From a checkpoint of a small mixture-of-experts model trained on Wikipedia.
Size: 11 layers, width 128, vocabulary 8192, 19.4M parameters.
Training: a variant of Muon for the experts, 671M tokens.
Below are experts of layer 6 (counted from 0) of a mixture-of-experts language model. Rows are named router (the router's row for the expert) and show model dimensions 0-127. Each number is 200 + 40 x the weight over its row's rms, rounded and kept within 0 to 999.
After each expert's rows: "comes before" lists some tokens at least twice as common just after its tokens as in all text. This comes from a sample of Wikipedia text that the model never trained on. Tokens count by the router's weight.

# expert 44
router,209,194,272,182,258,248,207,338,175,196,184,224,238,187,270,195,183,243,173,188,208,197,214,180,250,205,290,129,168,216,158,237,164,224,210,188,205,218,216,175,177,204,197,234,134,216,253,187,166,195,146,187,253,195,194,210,184,123,210,129,199,133,187,244,123,173,167,194,161,172,215,244,237,224,253,215,196,133,247,256,186,204,171,79,264,192,181,177,258,149,254,102,212,149,212,243,216,212,207,163,129,140,232,169,194,200,230,220,203,230,200,126,162,229,236,175,254,221,248,212,241,207,188,210,176,171,185,198
comes before: " | ", " |", " ", " of", "os", "; "

# expert 78
router,224,242,234,134,240,260,186,235,207,176,242,194,239,185,172,207,205,219,121,271,192,202,240,177,260,205,174,126,185,180,168,247,158,250,168,181,192,227,193,248,214,214,275,207,184,242,233,200,202,166,132,229,221,206,156,173,175,196,225,175,200,220,161,167,213,139,241,272,194,177,231,251,237,255,207,153,164,126,223,292,169,217,234,147,193,253,146,120,216,103,242,227,251,161,213,235,210,141,187,200,167,196,199,197,155,270,223,231,228,196,211,186,231,145,155,231,273,194,220,208,203,232,186,276,212,258,316,158
comes before: " of", " and", " of the", ".", ",", " in"

# expert 43
router,231,205,269,167,241,236,211,191,264,213,218,162,262,182,306,238,171,221,143,230,238,214,205,151,225,162,149,172,189,251,136,207,168,237,146,187,196,170,240,245,164,158,279,187,154,213,222,248,153,206,163,246,228,170,202,199,230,169,210,178,269,158,194,256,195,172,252,186,156,158,255,242,234,197,251,174,218,185,264,279,257,165,224,196,248,211,136,155,224,158,232,185,195,137,163,236,214,135,254,250,192,152,144,180,211,142,163,236,174,211,305,184,196,212,208,201,260,178,176,122,254,165,141,186,202,173,221,222
comes before: "\n", "\n\n", " ", " (", " |  | ", " | — |"

# expert 83
router,215,165,199,152,243,259,195,183,206,132,175,190,255,208,231,203,282,212,101,238,142,250,183,254,224,203,197,133,170,150,182,271,223,256,162,236,288,215,222,215,199,230,214,194,203,240,253,161,178,136,155,232,174,203,217,161,244,181,195,180,177,208,199,186,162,110,270,229,121,144,241,195,277,246,182,156,251,158,225,261,202,184,243,192,268,278,137,193,304,199,217,154,230,122,160,181,200,178,153,171,202,185,173,201,190,209,191,247,203,223,183,228,219,169,164,245,212,177,200,177,224,179,195,256,151,177,216,147
comes before: ",", "'s", ".", " (", " |", " | "

# expert 91
router,190,253,258,195,247,248,203,183,221,169,191,213,223,212,231,193,239,205,146,193,246,211,214,133,176,184,131,159,200,242,174,199,171,220,172,178,243,208,248,225,173,164,288,177,171,264,235,233,227,165,164,254,200,179,237,240,170,115,213,160,272,128,233,244,192,167,222,221,141,152,213,276,243,191,232,182,252,235,256,237,224,193,235,206,213,238,94,192,256,128,245,108,218,104,171,226,197,159,176,210,167,219,164,131,230,166,237,189,166,273,189,196,248,187,200,188,269,215,219,217,200,221,130,182,119,213,228,184
comes before: "\n", "\n\n", "-", "  -", "- ", " Rep"

# expert 85
router,176,220,199,177,244,265,213,251,178,174,194,130,239,211,216,169,285,220,212,224,212,219,140,265,262,166,171,156,196,180,176,244,148,167,180,185,185,236,191,161,177,218,243,174,145,186,197,222,124,193,94,284,190,228,187,174,205,165,297,252,240,128,136,181,196,172,208,226,106,158,229,206,259,191,219,230,246,181,181,215,208,260,204,194,160,223,127,225,239,115,244,206,167,173,178,193,278,175,206,227,255,160,134,194,185,208,197,207,249,273,222,165,176,161,141,190,254,220,218,151,198,248,144,254,185,207,207,182
comes before: " the", " a", " to", " by", " in", " his"

# expert 66
router,259,204,214,121,251,261,246,179,242,141,233,187,203,174,227,217,248,229,138,219,197,188,219,201,233,172,202,143,235,220,180,224,137,228,217,218,191,196,163,258,176,213,261,175,184,201,236,244,177,133,98,202,185,238,175,168,250,161,222,176,181,167,185,233,168,224,230,227,199,202,278,263,256,227,178,170,194,129,172,276,130,191,225,130,149,248,190,154,188,144,222,218,277,130,220,250,207,113,193,272,201,158,238,171,146,248,225,200,249,175,220,197,242,124,166,200,293,211,231,192,209,219,149,243,199,227,230,205
comes before: ".", " of", " of the", " and", " was", " in"

# expert 84
router,269,185,201,142,258,300,206,205,230,112,228,205,233,165,182,178,257,255,144,230,158,209,207,178,238,170,183,128,184,193,218,268,216,238,200,188,214,167,156,268,122,221,256,188,192,249,200,226,199,170,140,221,185,200,160,176,283,162,177,156,208,179,224,189,154,197,230,241,125,148,230,255,229,230,154,226,208,126,221,305,196,255,197,171,282,251,130,184,258,195,195,182,260,105,171,229,198,161,138,230,199,220,225,149,186,193,142,208,190,200,206,228,221,188,201,192,251,212,195,208,216,194,157,244,222,228,253,155
comes before: ".", ",", " of", "s", " and", " in"

# expert 42
router,270,213,237,202,266,230,189,232,235,143,220,183,204,150,216,195,219,240,44,203,193,218,183,190,210,176,165,135,216,185,214,214,196,242,182,211,203,171,205,253,243,244,204,168,149,160,261,250,199,154,135,250,235,189,165,195,250,102,187,168,180,171,228,233,175,204,268,214,139,187,222,227,255,268,187,163,247,122,190,280,219,251,281,176,229,288,208,166,189,189,212,201,253,163,189,242,190,137,154,223,198,172,238,205,171,213,196,215,168,197,195,211,175,175,167,206,258,179,168,167,257,199,124,280,149,184,231,166
comes before: ".", ",", "'s", " and", " in ", " in"

# expert 81
router,225,216,318,85,246,231,203,217,201,198,198,121,229,187,197,219,242,249,170,193,268,213,244,221,246,230,205,141,191,145,203,275,153,192,181,211,178,250,189,240,237,194,236,189,181,210,185,259,192,179,136,230,240,204,138,181,246,175,245,203,217,97,183,248,173,183,234,213,144,187,233,217,263,172,193,153,215,162,172,236,178,201,210,192,190,239,127,123,272,203,244,176,170,156,226,211,223,114,205,260,227,144,168,251,174,229,229,202,253,203,224,180,179,166,166,174,256,221,288,175,186,235,191,235,130,230,215,246
comes before: " of", ".", " to", " in", " and", " of the"

# expert 8
router,200,200,214,192,248,188,267,224,184,175,201,196,223,204,206,187,250,250,76,242,210,201,155,145,210,225,173,107,184,266,202,232,99,274,200,166,214,179,213,254,180,198,196,216,186,181,266,277,195,192,134,212,208,219,171,161,207,173,143,193,204,151,238,179,204,176,206,197,121,132,220,282,222,236,182,125,292,204,207,261,244,205,229,162,173,238,193,165,210,159,213,177,231,157,175,182,244,149,216,186,211,176,172,179,115,187,195,146,219,246,193,163,216,144,126,184,209,224,222,120,203,251,171,232,183,210,278,140
comes before: " |", ".", " of", " of the", " and", ","